Below are experts of layer 3 (counted from 0) of a mixture-of-experts language model. Rows are named gate (a neuron's input weights, with its number), up (a neuron's input weights, with its number), down (a neuron's output weights, with its number) and show model dimensions 0-255. Each number is 128 + 24 x the weight over its row's rms, rounded and kept within 0 to 255. Numbers have three digits each.
Before each expert's rows: a language model's description of what the expert responds to. This comes from a sample of Wikipedia text that the model never trained on.

# expert 44
It responds to: Line-initial markers such as table pipes, bullet hyphens and heading = signs, infobox labels like Born, Preceded, See also, and mid-word pieces.
gate0:082134120135129127133116128170129116107093123108092132173126152160163154119115117094104145126096104119159134157163141119102152101102129123093126092101106133151139121109124109134168118082089117106110127094148149091149133152149124130157106148123123147175129144139124122139152162120125148129124116145141135094133143096133146146150154128065119152108140062130152117122163166088150142137121134123093088113114114063130166138099091134117124126120103165154125144169100082144116148117134115100098116096152151103143115131147116121059127129101131122161126101152117134145171126119142109145124105125091099132144123123140129131123047108135148134128127082175131151145138062122140096126114107094176129123086094085148143135126081122069114119137099130160109167152125107115109113126125104
up0:160095131182151122128100109102172149161122135108119165115084108126156100152176103142108082147092150165124095148139117110119135139151089149116096155113129166128124103117131168151144153127144091131098119088136139100104125159154112147095145128132127090074107114132128132112154132110111118108159112126116126143110098111108119154123112104131136105103133106107108130095159107151130121097172132140185141147126124143167123141137143067128135197132145107118164097114117142122181191181149156131119155157097125126133164107160156113130103120153163115130139137122095133092124102162143149118114124103119110157142113147135160134168136127097142068160137149111131084121099112158098128135149110177117112136135175151120146152131126150167143096125146126129108124161160080120131090137113135
down0:131114158146131122154111117109117146140133091063093135137118105094143089136143146098133180104102077155122148108133091135137139135159128101112111173128134105172111129123127156150138148117133153130155123144122107129120134168117111106113146161137142139141127143151117154083141118116140168125094160129143098148144123153107112166192144160130090156109098137133134146100133115113127164159116112125131173137106133184157100062157187158148129107122129103098098118116129153096148152131110146122137139204127145136136153145111129134122155145159142107148104149134130092099082089146138183083139095157144156159107143135148131143113128143137104111154107139114108106132139138119160118141114173142112124141131108155194131139104130128122144111141140108117150119091134168145121220125125117
gate1:119167155141116123101111068135128121127155117147139109147131113122118132126114086124078149082170142160109119121115149060138169133129126087102154130128145186132179132103123140135165090141131135138129112161124092112119115131107155129132151138156081125129127152122115156129166136198138125182122142126132116095119094117137135125151108147107164145144115147128106085190127141122125095124111138114115035114129127140045134141118130162127110109116083119134154109146118127102105107130145155114145116106146105126137147150128134072124097114148126115129122065112138085102102127117105118104110113154108176132092122118134135145141163105124129116109109110135111118126107081133113073141105111148116130122131124114165133115113129112125075162094091134122123116138160092162115119146157144
up1:138132147141132117104137149091130138146152086140157144174130150103137108123139115142109133093144170096071130098139103118153132083146082147103100121108117169180113174131149097138144106160164112113097079160170109142134144124113101128147119133138146091123128130149125100100135127160153111157147136079146073143133093110104139114153144166109144171097145115127131161145152136144147148120171155085141139118099149161120120099161157144129169168146111118084086126133099150088150104126145121141205117136128143114115172155154123083146086096131164126131144127091123072132133126106140117135153147144104177120127136135131136153136152118120113117110108137107123103146127115126133095098132100162151114083099145155134133136113170093172126174110137142118124107113139145125093128142102156
down1:130159126159182101139060142159115113155104118118144164108156123156143131157117173117121129071177109120119122133108132135162094132169129129132160148104148132102154164111087124137158103125154128089100111146154142150116110146093149155104087134137106141136126137101119112116082111151105081125138160130095101141105170130140112130119102122144135120154109101102112159151152141121080124140146105151150116117164118155151126142162098140115142169122169127106116190146131119104102108133145106081117152142129177118129110127128138151138143121124142164141147190167123093169131147137102145163113089104157141134155157109143139158134133127118156120158091108141076108133157131139120080148148108114134128144168147122118113151119098140145108133111155111173118110117096069138137173074119151
gate2:100075153108116094136131083124108115087124093162138118111100155121128129095161120125110163136156112177132162145121123146140115125157169152147132140122162114116100119088148135075141172132146157129108071107165156126132102136112109161153105178103159106142078133120074122106130164132133124146093108131111157166165108196124127164097150128134154139100137124135122171113128135117153111114145115178115149104147100092125116139161108126167102121104117101102143147071115113155144118136122159092110124125170133085101124117097113100088118121131119121136119127146085161111185141105122148101158140151140123127146100119128147080173143097119152155095115153180141131138151140127122173134142121150104136094105100179121117125132138150132136108139144097130123153144100144137140127105103140
up2:131130137145109101160159149101106143123129121077130140101114089129082110172075167138132107111118072098119121150106101123130106145086111126106136163114130140118190117127150180176145070095115111161116136129132122168125115149120107134136160101150107119134146109131129182102126137114110129146140154141128074072127120132103138111108112102111149111156124138117186132166159135110174126128108146123093138153109109159144104144119145174141078120167166131113092154127126168147107116170123143106117114160070127170170137118126122136099134114145140127130074102115146114098164129141099132133144145098103139154115147147121134154149132135146139071126120108102130102129127129141176102130116107148108165088129102109117149105101130098155128132129139133124140099066122133167128138166107143
down2:177111120135117120154134139134157101105090115097138123127174141106099152103113097142128173140082105144150092140151095139102131127108130094124130156070106129095162112105119113129093152144103099158088137122110121138093139134137166175161132139162141145168130122123137145170113105095133171144166124211111187145130104132120114110169115110117074146119165101190159149126124127123160107111118162135123116132152077133140108117101155104110114105127109116124111133095108140118145108138154149135174119174104135143072134106147135120100143154144107123141119159129142162132131112143130102139119102119141163148109112091144113114098185123139145163172115106169131141139138125091116150124147134112119148120138135118133151084148089095076116132147125126156161127138103160092146103116122127
gate3:118105105127138107121122138147136120158160129114128104121105123089147164152125121115101118077163123133105117102137085141120177134104084123105119110166113132099166118096118144161124101113116120115141139143124108120135146157129147172124131125133118108138157122137151165132145110110143154137086149120128143102111175114121141147111171124137121127125167105112089100155079160135093142106126146082142161091072077141104148153098119129104102163123081123085123158153148110131102144118126168098143081121136108125139081120097128134134141144132114172130101083103135120154173133102144132160095134133142152121171119108084146113146088100135113166086105134147125164116115088195118165137121187109112089139138128122142116099075131130127089139128091123103124124151145112122118139180110083
up3:132145113138136135103120140090145104118116111126123129133086158106140160098140154126136160122136150112121137149110127126141122147140157131143125174132141125137115123141199109135137145130135150167100159131108129108139104109114134076147126129144139139148083134140113134098133115161146085120109145124115113133146114103106087141151104095109122107146105189126165130124146130176123173113117098133120115150137186127165146122170172177158152099147118137101106108144130192111166112131132100138137136157119088144080156106176135150103144143115163113069117096133119161081122145102097110083146169135142113101134154150148103161097162143098174130156136182114124054111163135078141142121151100146115127111122127133117136148143129116151190160129134127150112119119156102123153157148113156
down3:152146083132105145140079120125126119117101123126139127129108163109135112087094119133114158112148183090110102118099162149154127122153140156101132144103146131142135160160152127180085134142158135141095118164140091175136109184130135147111161097084113117120149143168134132106172116070121143075163158106107133150111123115116126129159138113107121106179132134154113112145147144116157130153070132129152187114129119159148175125112164117120085153134117103150115160096119145178115138116122153126123104125121112123094134126130117143099130121113181096110109148117085135112146146123126092142124131119151107148151143133152157125109122139102121110157126127061173127116158070112155147134110157142132150085133140137152122109107138147156154146135105133168122106122110096121086062116108111
gate4:142126159091144124144117129156109121077136108151126098132093127135119134091151159120100128146111145118114165162155143153126157125146131143205089116118155133124126111127137099141132105131113120106121106127142119113073132117138158143111113124094118093129147103105139148147118129170103176142170134143115105150135044165139145113122121219120144164126099120156124117144124143071120121149139105128166140165148131147094172128142120124145160120171141097153077115096161122166130129108153077142165101103114145122149153135137098127140118165150149129101142136150160097115100120130139170139082121118106129132115164118119151089172143122137101137130108163104140128126135159088109103135131119154106147151108129146173065087156109153122143161108153084115125104116144105130125131136137132
up4:105127131139098125098125119115136135145120158078109149122144135154140125149131091160130145150145107111136105148117134138148142154102093102051176163138100142092142132112101154090130159118155136136132189067095132169158138109127075148108123134152158144115070130151098125129127117110123127135068127134139159129109183111135102128122102104132104099126133152092142150122157135158143172140131125127072111117087147143145099146113112081134105086093135164082158087158102109132158130151095182164118163139153111120142117131083118114132134100114115092108129118142131133122149153131136088095163144128159125106146110131144126181091114150131148120115121121141122113125118110131137120095132122103152100093151106144089170165090152084108127112128106159158159133125128161126116120109125134
down4:137135129160113103135121137150108123155111155114134153100115096139106096141168169117136143121144115095108147145121129155112122145105097107140118129114097109143131141085137163098133159100114157103157135056114133123144127149066113163135132120108139144162086128141095132118100104125125160095106134157140138120118107112150139167145116100119115119101105173123138077172142140148091135129126136191097139102126143144169153177132149158152133111144149138164126107118142109067085120141165142093088132160131087110162159129123129093125159125125104135076117140131171154087132110139133145160101171146128167118138132137128138119080111055114162162086116151149129171147131097122127115079134136123120135160139111149111134097145132145136163106144127116140154184116160152120149097143116114
gate5:114124132125160149071142082125129117147143104159125157124132128095110139122097129123096126142136104097144174107112159132158111165098100109114180160117102129153130156092100130120171134124153135095121195130093141144136163145140151106143120124133137149114140146108114178110089133116129067163070082118110148136127159194108112148121117132138131143156139148143150113146143102101146183119109107152104147129085116075156130115128111162119099118140116159137156115142174184143148066113106113111117107131102130122165126129108111134095148156119155112143105105086109118132134148123124108125110130129104113170123139106166115169156147125128103129135127127135106102175084103150179109126113145107146149174125136111155094158139097152089114147099114121120134091126134112129147148089157122
up5:111149144121126144125147125127134136130106133148135105134140066102146152142150158123131094099110126167170136129105143113131168159120110128151182086125142122119135122138153142115142137130127162151093111168101107167107116092128087121153133135137117108104162143143118141086128152108131101145115146139075128177114111080139145177129158099143143121141102178112137142137147098088090143112166112099144088129135112125104157143109099146140128139147112131098138132142117210131133157140110167104157144179080105154135106093100123112138138166146168127103126119132134117121101161132108191136128132120121150131134125114170146120107171122123175078171165169106112132188130132141154136144108131148132155075131130092171144148149146132137154142135143108130148124165119119185112127121096096
down5:156142177079135110114144141115143138146124115128117121125080119116194112129112118107092145166125103123121103088077178165141139129126130115171136152118164086111119090054084111141105091094155133131115122131119160136120105131135108159116103144111114136151097108144113128129103147140123140112086111099135110168156136108157110143088136137163116164105128119132168105104130092105133112141124112145144152125126120138110112124129129182133131111123107088136096175123120136155101098126097124158174115158155143196172132114109107162171069128144156111127116126121087095133100128161115117087105148153135119105097141120124171117135153159098126113101131173144101110124139107098167165093131122092145124172127157115145114130107118101152141154137143145156128129112088119129143083145128118
gate6:124121150105123157146155148174117122105148159153139106163088103115128118125116129117132141137090123152097141096151134112149138154121151131128114122107169146135114096108162187108139111121140161124151119124093137146147126112164126121131132098135134134162133115100139100140115145180140100139152150115134117102118139098166083124136084125171151125172105093148144108102163116174125085118172102123102144103100128148146143104140109164112137068135129145114085142160125125118116154105112139165122148128122142121127122161123116103135113127083157127155097123143157115103099155095124129112138195156117126112129106118086133126199105105162139181127109120064142107127162087087090125114153123134126077100101137190137129141171144114119113121135119133154163086116096143116116123191133136
up6:125119142110127097140153160113129128140128124069131145103142157111132138111169119153128129163129117101143142155143110110136133105119143110156160100174075117122108122148109093171173164109111127148163110109120098097109148138110153165096110130118121099142151143167147161143133119144146140154119133097139164146119137158087119146153177127103134140096151126118100115115097122114124137132104127154120119105135100120081109152135097139127163131146062157120170127142130121160162101115106082110112102139153150151164093119084122132159154122138133131077130109136173120147096145160143114097123140124140120079102111148116123106067174138071093108092141164148133156133069120100163130146112131135144169197122106139118110117106120169141121105128113121092113163123131124142174146110158101
down6:112118104104180167129134143139196125128136150131122130104104151128127161119120160072114174148116097134165153143128131100094116108142112111130107126154156175105101108090112144109129146107152118137129136114117108154127109116133091085120118109115120137116148124123108136141114149150131101100163152112143127125130127121122115098133143120075149110099120114095120100173131122185129120107170139150095125106166111113154104117119157141091118090149117115132146092113140174099169122112123104130140083142132127123094098145142163116126119128123145144136055196136130095139100169141189115133103171113097148135062143170149201121121112148108119123098098154111158141135134100134153109142125137151125127110138132116146102142179151151112161152084142154135143116105116078111137123136161125
gate7:125108115079150113130120054136109125091096114132131128113110121105135143133123094177099134152118190083144144143126141132128115177135179094114196147141138147156135145164099083108095162124119125130166153169091156130135102119150116103131123128124107103129155170142121150160158161112102132122116127126151122091102112122125134090114146097129129097141100136121167126136117135116098125153108094153108132159111113166167105154131134101124139079096132112117173159150136130158143129111106114148100134134126088112138151164163137139137158134154122127088121150123095127111110156105136120172120123114102149103090109128092082145128115138136133159108092170150104154118140155124105106106118182120176149112119148112127131111094126142096104173101142138185159121115146129095127085113100164
up7:102142133148131145105145166053119152147169159116132131145164153179179128154077155112118081191117138145136108143114140118124140123150116106120129111129106164128160148116125121145139114125146150106121158134148142126130157103097138121123118180081132153068156101073146125132104136154161158141122154135079105120126110112151110159094131131120180160121141136161096144159115149081146094122128104120140121138108126091126173133142129129116147159162102133120165139159155122113106141108115162132099132150162128121143153149168132132125127140112102101162162133115115108130072150148143152125134159149125088136167130148153150089105191126156121112127159109141111131109075124117145102098132081151145112114145138111104102138161079121140134112144132121165093105123121136142124118120178156
down7:148115151093198113162132129150077135115129128154100123143100125117155140115174130083127132081161125119114160094128110176118201128099118106073115108134093136127118122128120164103112133172125105189130143106125131127152138136163125104126162158143117136121120101121110139157103096144137135157170133133142078118141082123104150113107114131183146146137103131096104112146117172120144114128110104163142126136125140136135154164135165125112143097112072106133145138114136116090067109096166117133167122140165142126137083105089154128078132122134111111105132122087116123109153157185124103107115158104132147074117147155112143130156098119108117123101133126103118128163137141128144144109107151148136135102107158095129115159157145175088132134113123174143142147172127133124140123138140095
gate8:144139129141127137171123112165088129115143161113176120173141127140109102141174163097167158120129133145170140110113128135134130130114111135132087105120132106128141121096114158140104147155149141118128114083139163158085149145137132135179139081121118144163122166107115137135126131139141147128097140112131175167085135147137157101151119139137093087126132117147094130108135160164122130159118132162151133161089091143148123112129114122121118130083139131157135119138118137149121154115135145157171132140134165101129088132103112155140122124126102100114190133070148104162127140138134136180150127186124116116086109166133178122128115114142136167092122111131113143127113115136170056124107111154122172167170138125143091091169145146109096149134179174133160129144124101107094123140173106
up8:151127098118137154124088117137104134137146079091118130154101130159128101132136190120149156136119127173180159171126141144139139120107095115074143111108143102150111130107093188137118150138129126106113117112165136120110115133134073172142093164146166159161100147115119112153137119140137145123123095091159139145139135126146112114138114124128105138149121107129098115140156129144147136141131147135119154173110087128116113086125128084069104147128119043152100138109124111097105114125121167173134128136120126130120142112140157176117131128103136182095111126094141095113153137160147164097147137127125110118180136113129143103123104093128151121123146083127148101128164138096145109136096124139167107114144145082146157133123112090071133141127159154125120168137120188082100134101118129
down8:151141149139148163106144096156103134132142116168098149133125137175129118124090113098150127145134149084148141105146141114106209140103144112099133128128127138106089159132171133142124116140114144137100114148151151134117139124098165166089162092169113096092114167103092117174118153090122129134135132115140149151121153149138147123100119141152103117138136121122119108106105117126145078144078112105119118130137130069160126136100115115101128119081148144132124160131141121147127126106119106135078117133112107140116107144127107112127125114098147150146146112089131096086168162130093092152159123158116088125126133132128126083106079077161138078121106119132121118101133075138113146187116127134176128137135108092133110098156099154120076154090152191102118103137122074120132108141105131
gate9:144111142154120090149164117124134143138146088164122138134131118159145125100102095132115126082127094102066093122097120084141117138113156125121073141087117148100143102117131118097185111132133097137140154127072088139082141130145185126123120141118149155124137091147108128129148187088159163165111089172148088136111093154127135120129143139123164144127131123113137130089132145153168157147091112108122183177104122150171126129168087112144099130145154153129105089113152141145177129159172096134113143144137096134144097155140104166115124121123115128154101136122126117132178118120123130146101117109125111145122096112106134109127112123114095122129097087101128115109161107094140120132164107175109139139125095131148098117167138133127123124142116078140133148148130127169128120117190148
up9:105097111136141129148130145152155123112132088108115122098075142124129145143130142131140129133104143113127127128131128125115162129130075120112135170115145118149124113135134132148126112108157124155095109080099113120131119115137168125103128172079193088146143127095127150128122136087137108160146131071097132125120077148126147159157140154096134085127124123085115130171142135079110136137193131074148167073133116110131154149131107095125134118146101083120095154108092119145098170127134138166131101116130171095110137145080105126108142161090163126094138071131107178124095147136162137125142135099122138158176140095111103124131104150099160158136130142149134137151148165137064116154132097107154089124147124159152167146113100150140137160124123124138172104103120139121129115130127124
down9:128118125114153092169164124101117138116129159160100098118132151123153148113103176152154163111136155110143101136129096138131115180111130087107104110087164149145129114167140153120149114142177136136094132093151154121140116146125157144150135162158148119073050151108123136112110101141139117129128096121122122142121165106144143148131139120170102145155108140102133075077102101153129107102120115113141094101139126145136164125099137166139117124082111104129121079144140124129132113134152164097063143153149120121105125096175131111152140102093133144155135098149073102129146088120108120124147133156170126127101118132138135131178139141118153158131125134143133130155082117093083091094107153115093139166164091149152121146127177113140123151159090148151123168120159135147138139154120118
gate10:159120125116155154105099075123132122138099134103085146106157137164158147124082150130100129079073142127144109135129153062149132135145133141120118178123135103097127144086131117113146158152138120150121132142029122150128103089142128102148126097104175131117094140099114117120123134088153114139141087129124115138157141124171126119170175068136176111107119143135130108113126110106171167114132109101129111136144097157099153150139129172111105125139133131184084123144160106138134169153130146149103123117137106113131136130185143106116089115131136069114155145122067145142163104128132163105114091100123098136102095153134147144136150121134164120125101112110145146152150100131125141161135129102143124130157102127123115139127137147105130094113126098112135156126139137155158133125177126
up10:154152085106089097140144135119125169134101094143108127140124109108105116098141166206116138147114116091111164124140116101177117143120087113128094106142075097126125114119134101149111147124100160106149108138139141128139166141115104140176118108144112161102096159133136186141133136126146092140106147146103079108093129142138149131112166125117104126168124147138085142153105133123100133146168136128087146164151123121147105112153130128122140161146149140170164095109148146109146123111140118131111157157111141130153130178109154147119134143054143149121102109168115125120146155076101075126092113189119132082169136124101148098144107154149136153163142128133131138129111161108123122127101159116116110140103113121129116142088129115124138166080145153159099119139092138163120118137090085
down10:137130106084107125117120127153148128130088124129116094101109168147125135144083093223107140110095146096130136156142118109145132133130144114158157149124158139153184160105138081136133118158152117111110166150145100125134130074134126125171064124141152157123122125112094170130134090101131142153154120087120131124162113117158137100153163128150183128110085122165133097132173126149143154169164135115113129082139100149112105140125122155124165079116143175140109112124116135128167123120137130104144119103153117110135131125144129113140168136084172117130111135125068133136116119127094146141135137146136133154124172137108078147141164190116106161131107095091126100150170149124121086130102154143137164121108152115141090114103160145119140148087138136126111154121119148143130107138134114
gate11:143159158115123132123167127081125158127123108149177117124131130106139122117140152096153128128132132094126108108115116066151121150179144097147130173170145110103142101119124125093165141147142146100104100140118089096095139121132139157126138135153113146099164127118109135128090119138168107152118082163122093173108151125132088087108116127132153124135143158161145114170089117145095094115151115139144127128095161150108119153127132146127149105177142147123128162125145145138112136107169154107132147138130118155134137155092092157149130150170128151167126135114072120144155140124121107139094143118085141134132068108124118117161125126153106138130091137114125140129093157069148119175143128176074145121106115156119169167131124114182145114100195148123130140128166110146097158164103118
up11:114133114135144156149127194093133099134118126166089124100117178122154121119116149150100123177113112106094153116117151145139126112079099127086081120112150101134132182121123089127132081091142106113172125109121151154091128121121145156128123098171121114150143104117115148121094151094101131104161115131140103071137140172121149132118180130110118146121134086111145114135127114130134133147141098096138131150104123081123116113078116132147133132089139144034098099132107087136122103112170118134168124106149159102124145113101155133118149130097177107102149133158148108121111099128137076091166129139146157126095139124106130103078085102109115104090124166080114118170126101141130136117118154135139147112143129118113117115135164131126140174110103132169123143144146136126132140141148137
down11:136094137082127085144161125144139133108136105114150173129100117114107141138136164108114148118151130176111098117159158145097081154090131131134118116171151131097153156125170165072160135131122110133133137086108156122167117105144109099104190141102088115144121159127129127126140153106107156080132150120131144145130120157119151149127170187142094158097124115146123115137092152106137149102128147103140125107106075152157109114128121143129115115135116126109145135120121136089162111083165120175124074162137108133121118108132155128140128112184118103083105103103131114136146156127134095115154150098169143132123166155141109085125165153143133118137075151090114126105108158179145078150116121136120115137144145135188124110092149120131107146148102123126158116113138175115151141152159133
gate12:122111136099120081120126161092092116096165163127150130134120104147070104176105132111105115142151103111157116093124154141119103120109167113116103097117141149139117145108103171131105143115147136153143158066181139139121134142153087107139145123111135150126130090140126142160166122115087132135109115110157114128156153120128116137098111105140108104148136126119123132126129169103114155130092132192110128096108141109127163167132118137130135116131140146149124158096131102158181110118058155157108101137145106138131124197117137155102160112133107146167112143132108111116101139129142117171149117132148116155141127150118072131090110116131123116109122152104135156142137135159161153107137114159084161134131126103103154129109178093116134121139107119175112062091147136083108175086096105
up12:147149130108125157127101079137139124130086124142153121124107120156143123130147149142165133126129133134108112132096120139137161136142100127153128161103078084110119100146133164156140172125093114104101091167108123142157114159090129115106129121133136118161121149129107115119147130125159138111126139142097161150083128086124110090145125102112142153109100145101139129130086149148096077137101134118107175109153155159158046105122110161139138106132142115163140130127150138134150175111175129079149145159118104129104133086101154125168157165122108129108130161143146136097154131111137136144095166123140081147128122131127129106151164129150158146159149123181144148122129122077110111166126143111129128205140139130159115145146083135128163120133115150097088185181110143135134094139097100
down12:145109134119120111140146112149140139150128093136156140135141145157150135136122141147123083149155098137124092122130143089155118136092106171116107123126125117135120111106167144134121120118125123148116112146094114124122152138045131109144106115126178106140114129111122133120101206130090157166113157144111173170101127141143119089126160109147134103121086128126137129140138127107148127137140116136176071129171153119152116142119112118117129152096133115161110152119096104130144092155122155114126127087128150189186092110150145113123076138112129098145148134136122114151145137124094082105120161132145114140118130160111147125177154111155141083121136143132184119128142170124138086156141095178140172132096133134082140160131113078123118135118149161115151096147057100167098130131089145
gate13:130118150084134147071093120125126166149153110117133119147097132145098137083128148124111101118131110142169105123099136118160112139109141134117116150108183119146129130106091128120123131128117109141122088122096122087117113113101100173129154127105145092167118101134127096142150148148116163138129062110102105138139162104145084166148089132089131150109124154129120146202149111160145139116138136137060090160097120139132099098112118146194107147174143107103078131158105114107104138150154140133166132125087103125163135103134134096110132111093158116127123162128143149118160120064112101126163147130117148146158121100150152103087126100115129108137123124107162125139112105103094103093129094149114096158113103160104132140127147098098101140134123129173123125142099170122094161109119126
up13:103138159114139143107107107115117115119123098115163093084108147121116136118140161138103111100123133166100148147140097119105099151127155105134159175124155157124145170118093136122151183147114117115074136129122108140101150129110167187103158129158113148141161121170141147116133125115170131137135145124104127146125119074116101094121120124116140121182086114113100176180136082153098124118115146189123083074132132154147132101099133101120138073136172074100113146113116116100133139104140145116108111147073160153097142165107150148141118108139106132140128176086171175116119147157136105107126193102128137143131114090123102145101143142112123143137132135140112146117119148133122116098134107115134148149129169110113120139147147146130125135125104120175143113099169139102130167137089128
down13:130124162105130104133144122120125130137111126147173147110108136130139114115100131135109091170124118104125147171102144098120179114101084121183121157113153141109145153084129170112196154143102108165141147165138101109148105132129103131140145082135101089151143131079159125162091143130155115125115115118081090145135108125137127114125167151097084114121082134177129138168127134128111106120099141134163069129128134102170107161158130129179155129119108102129109146095117116085134135133122101129129092117116072118154134139115187144126135105104119146087109122140143122150112129109133084109104137127144150156154125138149132132114152095105119084148138114135155151119130099126157086121160095124083148152156150114171134174146115102156095138152146112107059140134103114119111104113114122
gate14:127139096152079131154152134109114113119112146125144145101100115122131123109107122095101113128115143146118128093110110136138142137132118153167149125158080131122141095151124084149152129120129138121117145106122150149099200146128083102147121133205133137123146144119112125120123120129142106167160099090186151142126081156116140122099135169125166147148145178163152126082113121148144117102158138185130073121077146134120100121081081115147138148102125154127132098125148139121082158148091116120106141122142137132121126173132104183112117141158130078107153119192123153175135124124116098143098090131186120116139095118155168113179116126139129141135155163109141129163123163097118143113142135159116113149126130124139129147114123091166159118119111148114149128122133118127087122161145085
up14:140148181149130127099119172149101105095125124183102102120106084099170134132111112106131126104118146179151121144133151154135119113113127109143144135168151114121177136161107134108144131093128109117131146103134115085103143104171118129088116163129125165081155114125149114185098111137102106150145086116174110157156128166147165135103146138157149140132120120134089088107081080126127074096153113128136168133092153147127108162132096118143150122103107142160185129132098112135118160130133132106190097128111119141130103112155119157108158180095161152152141121136118092162140112151115146122140117103109122117133135123144136114101149109125116116150137159091156129133095110140133121189144110153134161125137112108138126104099117109137173110136171073099086152147127141101125139115102137
down14:231169144147115113155125128148152161130118161102138147138160132155128126125099133124121111118162116110128119135120142138161133163137136190138117110156150140140142112142087143131151108130164126102162160121137140157130162121040134150152139158136150140158132104123113145121139122128118111117109163114128157121105123133111128103104135107120096126133153134108157108158108092146115133096142141181111069144129124090110122139114055152122105139107133165165124122138124122151093094142096130088080162115133113129131109119153154109129133078108107139121155117137119153184131102118123110157149139106179101140122122103118121122160085075116124139137139171106175152110101146134120124111163117151122132122108138117132163103101152121182117133145150105116105155129100149107070112145147085
gate15:128103135126122072116130081130123123121146106118125092138145114085137164101096116136112135109133102169149131148114111152128115134066150127138122131157150135067148160150100145164090122116172103153119114100111131107149096089137104150127141135116134142145129113104162138144148143176138119140134116156122117164098148141173121119136139129147141151146102137135127101137146106157188138083100082105110121168126126160137119147139124144167114103117088157167131103141109108175118119105145133126146148115110098116127122120141107162080187148141120159136083100095102123120143127117110130126127142131149112112139103119085142120185157126121110105101089158063134107113123135116139122147125112127103116071121109111045084120084122134096170091147154114111114149149115168127132130136173145
up15:117122127130131187131116173132109150138122123095114123122101185142131104117123136112156135135103143097114109108146147125133169137175117113125159130104089143144109107126105105121105125137087124083130149102125152152106149159134157125132095107150127115133162142139106137121112107120107154144129109103149108108123119123105132104152111145094089106119143116122110128086125160070068124180105158089125165091108136129098128117101098122127126126149109133074137162135140148100162130129113145146155106179115178122123160156118150123156104112106161101114128133142133128132086164154160126123125123087105157131159112135191087131086110149122123136151141136182122118184145120121100105105136114095137114154162127132206181100134144112138126185104100144150137076158148116137115113122109094
down15:156129093121124140135139127140126119140157129106104104127121110134128117122129187138111116118137096130140137133136115119142099137104157151129100097173147133111097110106127148150099138113155086119130117113138142136092130135007114118141139134142140108122110119145085086057145142145120142098113129117119148117098136126116138123133136124121128161132115124105134090173116092135125132094121118173128115119112126163121146124118107146174127125103106133152118122144137154121130107126119160095084133092133110112143086108161115101101126095137124122132148126160134148106111153125126127174102136152141125141129126115123114137146100020115153195148152158118165183097110147121116097107151104184087159154137117161090167137140120150138174107145139120103150164101138137123072154154139144
gate16:146128126141157116124119082151127152125145155091107122087082118094149111101119127122147118163080111128133121095082152129152078139168161135119167160147153101134080146131141127095124114126141137129108137157118148116085158153117132147133103131139102154126127164135096119108122168107166116153132133114109126131152151075144079144132114125158146202130146095135134102109158086098119122103119120158106128139144129117154116108159133120123131158117137131131108086134092127130136107130090152105118152119075108131104131119157104149116113110116138074106142139080069139116077153147146121124133128121102104145173117081103114184142154127116148130150144093095113123147121148112166144131137140143195144130161119150177129132151104100179129162105146142107170166163105164135131110118124142
up16:163130149159163161137143101138149128130132113125147097122113134148125093127100127115100151129143117127148136090143121158166144133172158143142131133067118115110134115150132126143092144120137105110150151120153145181139103142149151105120153137117155077109124104147130143111101168093090115121161156101152095126105108149124158151077114180086128115111052066120105158146153145087147169126115081150076148153149138147162119150139123141140121152133122126136122124122118142104088082133117095177135123112100127117187149131159110135190122132138157136086113154130130111120100120148109122134147126121113114201134141122110131114123128118168131111127119132081145117137132150150106136114118135138157136087163115138089122136170126134117132128133063184120102131097083114117086136123121137
down16:150135138095133128166107116159138117140092116151053117138112160130131140091126110129132133123143148103143140125111136114155111120129146173136129129109086111126134136130093104103166135138116140140153153124160111159117094137130075129140183110111119158098108175096088120164101160123152122130113184149159172146123150145123163095157127146119129133118133113143116156152135145159144162130126146096131156107146122151120119085120132151157098126133138170165151095141114074138141105134170104113135102160114176149074112096106105151084123124141143132129115127151118135159091142155103106103092095121144168091081112135126177092114127087131086153081123154122148135127101139094133116092106124127139108142107100129182116127102129125108179139125105140129116151186093113117160094117134095
gate17:155132080138128160148117165148131125119106120129153140132096110161109092093145093083112147123147098130132103117114128143114132200136158144138144142100157095131143106125152097128138135129153138131137153096105154128074175109119131158145130127117134088122078117184119119113103127121113112140128134130128090122107146152148149155117095096114113108125123155119109113143168162135116116104126146139139103131109221103105153138150099111159145148126124161178115148116121151130103126150126125111109123139185144091100134127114147141100117120136153109102158154169116122086150148104135114134138167127182154120119136116123127151119151132147147138122150204140139131134144128120081123166108164145123114168146108138091120143172149118175167115106172170127136172102140145117076089101135163
up17:149113120111166117121153150167121142134178134129152125118157137155174164111128146130106143128154157121130130141134154144132110103130143103105110121133131105109163174138165168102124155116085123134109147149154132139117132102169179114169139121145118130083135081101117098140123124104126114111144137127085108167155111157091155146061133122169141119127110153129051125077148107187125136131123106119138143120099144179135111118172123119105127120165097113100165089169158077143125160100105104133118129104131079131132109140176134161136103127107136169122147106116144090139123135150139081092089138111147097147090110133127154115159126136144127154104132107107118107095107110099152133140141146153132132127142083126155100140068137140127120117131163122102079091128126164111110132095128145
down17:173122106128146125146090080160141131122079129104150095115143111135108150109125149132052133153134107127136149107137133123095134132140158112117136127134119116117120136151122131118131152101135064112116102112124131151102139153077146157156148133154096143123086086176086103106115150129122146142104118089097087152129111128118152159121118095147108155143107115158162110131106113135123159105130136184149129119105093135115134131140110141130096173120119168146114088113164124063127090139162112125075133092174097131120134094105132121134134093131153073115112097163110128136163126108154091134108135137131129140175145102071120123169100108133151178170138175117161175148143112142149124096129103167159127172120130147127128094122142104120139117146121117143097162127113104133108110143152105